config.toml
n_layer = 14
d_model = 256
n_experts = 32
experts_per_token = 1
d_expert = 448
d_shared_expert = 0
activation = "swiglu"
moe_layers = [1, 2, 3, 4, 5, 6, 7, 8, 9, 10, 11, 12, 13]
router_score = "softmax"
normalize_top_k = false
routed_scale = 1.0
balance_loss = 0.00275
balance_bias = false
init_std_router = 0.00987
lr_router = 0.00197
vocab_size = 4096
norm = "rmsnorm"
norm_eps = 1e-06
tie_embeddings = false
optimizer = "adamw"
lr = 0.00193
beta1 = 0.95
beta2 = 0.98
batch_tokens = 131072
seq_len = 1024
train_tokens = 952300000
steps = 7266
dataset = "wikipedia_en"
Below are experts of layer 4 (counted from 0) of a mixture-of-experts language model. Rows are named router (the router's row for the expert), gate (a neuron's input weights, with its number), up (a neuron's input weights, with its number) and show model dimensions 0-255. Each number is 200 + 30 x the weight over its row's rms, rounded and kept within 0 to 999.
Before each expert's rows: "mostly gets" lists some tokens that are sent to it at least half of the time. This comes from a sample of Wikipedia text that the model never trained on.

# expert 21
mostly gets: " Swed", "    ", ":\n", " spec", " some", " imp"
router,233,219,254,217,196,168,243,144,158,179,183,211,205,220,246,218,226,218,153,190,171,205,219,207,175,171,213,202,206,240,243,225,220,224,222,213,195,198,233,189,174,223,235,225,213,194,219,224,225,199,203,167,226,206,191,201,261,232,215,239,199,185,166,183,218,202,197,153,161,231,211,191,245,210,166,203,164,192,255,179,137,197,211,210,207,180,231,140,215,254,213,216,218,214,148,174,166,210,181,159,169,223,234,163,158,195,229,199,218,187,222,201,257,236,187,170,216,184,162,183,163,192,173,219,166,169,202,216,197,248,164,211,186,244,160,200,181,165,237,188,226,179,182,157,219,143,195,181,206,236,164,178,207,186,173,219,227,158,210,238,230,189,210,183,179,148,183,181,222,190,171,194,165,212,184,185,179,179,170,215,234,251,196,203,213,264,122,248,160,217,253,193,187,195,162,169,211,166,200,178,275,249,198,197,249,191,207,217,150,188,202,187,221,249,158,137,227,181,155,146,180,150,209,126,151,174,146,180,210,211,169,232,192,187,176,183,178,166,227,202,178,200,133,229,187,227,154,149,248,257,189,198,224,191,161,160
gate2,240,190,175,210,215,156,193,215,173,168,181,207,216,244,197,185,198,247,168,168,220,214,233,145,202,170,168,181,204,213,152,139,200,270,207,143,193,266,234,188,213,172,203,237,230,195,211,231,207,227,116,194,189,202,221,154,229,200,200,207,205,167,256,216,168,221,178,260,185,197,212,155,180,211,212,185,189,182,194,237,184,248,171,197,231,189,145,182,198,235,209,162,218,157,147,225,182,194,191,216,158,203,212,195,169,201,159,250,149,121,198,170,269,194,207,226,215,218,207,167,183,225,187,166,195,175,228,126,198,208,173,242,203,211,202,168,239,192,230,191,210,204,171,194,246,167,243,211,196,203,247,169,197,156,241,173,193,223,210,166,201,244,203,186,181,220,219,222,240,179,229,217,205,152,206,177,216,248,226,254,174,206,212,222,172,175,202,180,180,211,185,225,215,218,210,177,121,214,158,230,163,191,171,186,154,242,193,225,145,154,180,196,219,194,170,164,194,248,205,206,214,210,247,260,240,238,168,206,186,206,139,191,144,156,217,231,249,233,245,210,235,257,206,199,223,219,144,182,210,200,210,216,227,190,219,235
up2,135,181,212,184,231,213,212,250,160,176,186,186,148,273,193,227,202,219,185,217,191,251,221,182,147,162,214,206,188,200,201,204,217,180,197,218,175,188,217,252,224,213,190,177,230,219,207,191,216,198,198,240,159,199,228,183,221,194,182,192,204,152,169,198,166,247,213,150,198,193,183,210,198,188,219,184,214,190,166,213,308,213,210,276,194,177,139,168,203,175,235,206,190,144,214,212,202,161,206,194,216,183,217,171,212,177,161,164,227,196,225,253,218,184,227,187,217,209,188,171,175,280,208,179,197,234,168,223,221,206,152,251,184,183,223,158,177,232,178,227,243,162,169,199,202,172,223,128,159,157,178,235,168,187,199,244,213,209,203,194,250,169,187,195,203,194,191,186,226,85,162,178,229,183,193,164,216,197,225,142,215,178,191,189,211,183,206,214,221,193,230,159,201,191,231,230,202,260,167,163,210,150,226,185,191,172,212,185,169,160,225,175,202,245,180,171,198,180,212,223,147,228,217,159,211,245,180,167,183,239,156,146,186,173,181,211,255,178,161,167,183,205,224,262,243,187,205,187,208,179,254,209,278,189,179,226

# expert 30
mostly gets: " along", " among", " through", " From", " within", " from"
router,139,274,174,183,197,252,203,221,221,227,185,205,195,177,189,169,175,212,182,234,211,199,267,212,223,157,155,199,208,155,229,188,194,189,130,175,191,163,261,240,149,201,202,155,223,220,194,192,148,220,273,174,174,158,164,226,147,161,136,154,181,172,156,159,173,193,178,243,254,175,199,172,225,167,215,172,232,240,178,200,206,215,199,169,170,185,199,181,174,219,238,202,194,125,214,194,170,135,175,210,173,231,234,204,158,236,220,196,230,224,222,149,208,181,233,228,206,250,183,256,204,232,270,176,201,243,161,235,210,167,175,218,194,235,240,228,206,165,209,196,215,167,201,205,217,229,234,228,197,168,160,211,211,201,184,241,246,237,243,161,236,169,250,217,173,218,206,244,230,205,217,255,159,153,187,156,162,192,225,214,222,169,197,196,178,174,157,215,184,224,211,197,223,226,146,198,176,219,183,177,245,149,189,223,205,187,208,234,200,220,229,161,206,161,160,223,170,218,217,177,177,202,196,196,235,129,177,198,254,201,192,246,197,156,227,222,189,177,215,235,192,205,203,203,161,164,189,198,194,187,208,193,194,192,182,199
gate1,170,183,198,166,157,208,215,210,190,184,215,171,179,204,191,181,208,191,218,224,235,201,207,188,194,175,210,209,211,167,233,244,222,161,221,167,161,170,185,219,186,166,166,128,177,201,186,128,162,253,207,165,199,186,222,218,153,270,194,204,182,186,179,221,196,149,250,208,239,186,209,172,248,229,221,242,170,192,254,149,176,252,225,210,148,195,178,207,232,226,227,223,155,173,219,174,207,187,242,187,204,214,265,201,231,233,196,212,279,185,190,193,176,169,188,267,142,216,199,207,231,166,195,213,189,140,199,191,186,188,200,231,206,197,223,211,175,183,203,199,175,228,183,208,231,226,236,206,258,186,199,229,207,173,180,254,158,250,216,201,209,168,150,226,159,211,217,239,181,239,157,152,207,176,174,235,215,156,192,245,184,228,229,143,189,189,153,136,209,198,170,237,201,160,209,231,252,250,163,234,173,199,204,202,235,222,245,166,207,205,268,208,222,221,175,153,182,213,195,211,229,218,207,182,256,192,243,227,255,197,232,192,212,199,170,176,165,154,155,156,165,243,197,192,179,222,183,163,143,146,181,217,232,167,189,191
up1,186,191,201,129,257,199,181,189,227,211,189,191,195,216,193,203,186,187,184,157,214,230,158,171,204,219,197,224,156,219,207,175,210,210,190,238,184,252,123,223,187,176,219,209,194,216,226,215,178,162,207,234,204,240,204,118,222,249,206,179,211,213,180,166,186,198,176,184,151,183,225,188,215,183,209,155,222,147,225,220,172,190,168,225,158,239,227,243,192,182,175,228,241,223,243,163,200,253,197,197,200,190,138,191,206,211,209,271,209,195,176,223,230,245,154,214,224,203,167,214,189,170,234,198,186,137,174,167,233,209,188,165,239,153,172,207,198,158,178,234,164,232,209,194,187,198,149,251,185,169,204,195,190,187,233,182,275,208,180,213,189,183,210,214,230,171,180,233,166,187,178,179,218,170,151,169,184,213,212,175,218,229,237,215,300,177,261,214,219,196,164,228,197,166,220,193,182,227,204,157,182,246,239,223,189,129,240,161,178,200,170,237,213,199,264,169,207,168,232,187,192,182,271,166,149,211,222,160,187,184,164,206,226,201,245,220,142,203,199,179,192,216,219,221,164,201,227,237,201,179,168,165,266,217,192,127

# expert 22
mostly gets: " –;", " points", " invest", " Flor", " se", " dest"
router,200,202,199,188,202,210,195,201,221,237,248,179,232,192,202,231,186,229,162,244,184,206,254,225,189,213,154,181,208,259,211,248,181,227,218,204,173,190,206,132,161,193,174,207,204,191,164,187,199,173,155,201,170,144,255,242,216,226,201,191,199,229,134,175,217,175,187,197,155,231,244,218,234,184,182,184,204,151,208,218,155,254,219,205,233,193,184,237,159,207,186,211,167,165,193,224,199,246,184,202,252,216,202,152,157,227,227,127,193,232,161,209,186,210,221,199,181,134,169,197,237,181,174,233,162,200,204,221,143,206,196,231,199,188,165,240,243,214,225,256,252,226,209,220,181,174,184,237,201,198,158,231,209,251,155,201,205,223,201,162,206,143,169,232,137,203,194,177,195,203,218,183,186,207,211,231,170,217,229,198,164,265,204,157,231,213,206,229,206,216,175,181,156,249,224,229,245,142,162,168,181,200,250,248,192,213,244,196,200,194,227,177,183,241,205,272,168,167,162,167,235,219,228,217,217,143,206,173,249,178,248,213,259,149,191,164,223,199,202,203,174,224,153,190,157,158,250,179,197,196,215,213,213,233,150,211
gate6,206,214,167,184,124,148,189,186,182,191,187,215,194,234,196,171,223,176,235,264,110,183,218,194,192,214,233,212,238,254,175,235,216,127,181,206,193,193,254,231,179,238,237,191,152,231,178,208,201,205,141,163,193,181,154,212,174,170,211,185,261,197,204,216,189,188,191,177,222,166,185,249,163,199,163,249,244,220,209,188,204,211,213,207,173,201,230,149,222,156,239,172,180,134,252,161,240,176,231,180,230,205,254,258,185,227,231,221,208,203,153,196,215,177,200,228,179,198,231,251,240,167,184,227,210,194,200,232,189,260,219,226,252,158,187,193,275,223,180,161,249,211,215,209,207,174,193,183,227,164,238,214,190,238,267,232,137,207,162,257,189,182,205,213,248,181,205,220,213,210,219,187,190,229,237,215,247,260,219,190,234,180,208,168,250,236,175,216,200,250,176,187,162,189,234,177,213,215,218,206,175,181,183,231,182,242,187,222,178,178,199,172,199,212,199,179,217,265,244,206,220,249,162,211,186,198,200,201,206,182,168,142,193,167,183,212,200,213,170,175,228,206,154,185,216,224,169,200,191,226,235,158,157,219,225,188
up6,223,184,217,200,256,150,153,211,191,204,181,211,209,205,170,242,189,198,168,197,247,223,173,188,173,153,215,188,198,196,223,154,217,266,199,162,228,223,117,189,220,196,187,172,257,229,216,217,225,186,229,225,233,184,131,174,277,190,236,218,277,195,253,194,187,207,213,178,181,122,196,195,224,204,202,133,193,180,152,183,176,164,235,225,166,202,239,168,219,168,200,218,213,240,159,181,162,204,175,287,197,189,218,185,212,184,188,243,221,230,239,212,186,167,211,200,237,227,163,138,146,158,206,179,183,210,226,198,210,219,191,174,184,215,157,206,147,214,173,210,192,210,204,234,233,147,224,202,192,181,187,172,170,207,211,163,243,157,195,203,209,224,196,192,210,225,191,135,220,157,186,211,185,194,232,185,164,200,190,259,176,193,184,183,187,141,178,189,170,148,194,233,198,195,205,166,180,214,206,201,207,148,206,188,214,161,232,186,183,178,172,207,167,216,175,128,215,216,156,192,141,154,206,179,210,208,237,230,165,184,163,247,152,193,169,150,227,150,254,185,203,208,210,236,185,218,232,225,193,164,170,193,162,141,232,182

# expert 9
mostly gets: "airman", " members", " Sir", " vocals", " po", " Goals"
router,249,169,262,199,240,187,218,214,208,187,177,189,227,185,241,205,170,182,196,172,140,208,174,235,232,253,128,220,212,209,223,238,228,199,194,199,200,207,185,128,222,195,175,237,231,187,208,197,176,159,196,213,168,198,253,242,233,252,206,212,187,230,166,187,235,190,253,193,192,266,269,215,231,173,156,197,169,171,220,186,167,176,210,199,193,193,225,220,162,227,187,256,168,187,158,184,187,255,191,153,210,239,192,161,192,262,197,189,184,222,209,186,188,259,233,196,178,140,197,227,188,208,207,221,144,218,230,236,227,202,184,204,233,207,222,232,202,187,214,242,243,145,215,217,205,199,202,180,206,229,185,223,217,191,136,202,190,229,250,231,207,106,169,236,164,203,188,201,174,201,211,199,209,195,209,238,176,200,197,227,172,206,204,198,166,183,186,208,178,162,219,161,181,243,181,207,239,161,185,193,230,174,234,249,237,240,161,167,202,234,264,187,190,184,228,203,199,162,148,154,183,166,206,189,196,157,147,202,253,198,198,213,249,166,178,151,202,195,212,235,178,134,203,203,193,199,220,161,197,293,205,238,169,244,162,185
gate17,205,198,169,273,150,179,224,186,257,204,187,246,161,185,175,196,205,192,228,228,198,203,184,195,118,241,245,179,224,154,265,221,179,197,208,207,213,197,247,275,174,164,220,189,183,227,167,229,203,263,213,164,146,209,169,186,207,181,170,177,214,245,226,220,178,203,114,245,208,194,153,143,247,225,216,196,192,255,205,150,180,206,175,190,183,206,199,143,235,214,188,155,202,184,252,182,208,143,189,249,209,155,150,182,224,199,220,222,207,187,208,233,207,153,172,225,178,246,229,212,208,209,168,166,194,251,207,165,211,225,226,157,205,197,240,179,211,242,211,217,195,190,168,176,200,263,209,192,246,172,179,248,191,186,212,231,261,172,214,170,186,176,191,206,201,226,201,198,214,254,178,204,196,206,181,168,214,167,188,214,216,225,179,175,239,183,195,243,235,201,185,137,238,249,205,224,198,207,238,154,168,207,241,236,184,172,218,227,211,178,214,223,194,167,231,184,200,186,178,237,146,217,203,275,261,209,258,178,225,228,207,206,210,182,235,238,202,200,223,217,243,188,190,209,218,218,173,223,205,172,171,212,184,221,279,229
up17,199,183,174,150,203,181,165,195,210,262,209,229,208,179,182,208,231,182,236,200,204,237,205,208,238,240,264,256,269,188,152,153,197,229,194,209,190,223,211,136,195,149,163,241,189,208,197,200,173,169,231,191,203,189,167,209,158,181,136,236,218,201,196,149,179,161,220,175,172,213,208,211,179,231,175,222,213,175,199,222,233,227,215,157,162,238,164,186,177,146,165,255,183,219,201,177,207,218,204,180,191,227,152,191,173,164,132,262,235,222,195,194,222,162,214,178,180,153,197,162,214,230,171,228,208,170,157,211,172,113,164,211,244,187,221,225,234,189,229,189,207,206,167,238,114,207,229,157,190,183,190,220,201,250,151,195,182,152,197,163,178,235,217,184,223,200,204,206,179,146,251,177,203,221,213,209,181,197,201,206,228,164,239,172,152,187,169,192,166,206,276,176,188,178,245,181,205,171,256,201,173,208,214,233,193,188,181,192,205,197,195,160,217,155,157,215,144,208,208,215,222,196,224,158,212,205,178,164,218,211,206,159,120,214,145,158,146,192,177,180,161,209,243,221,239,202,189,180,224,221,228,228,192,233,171,195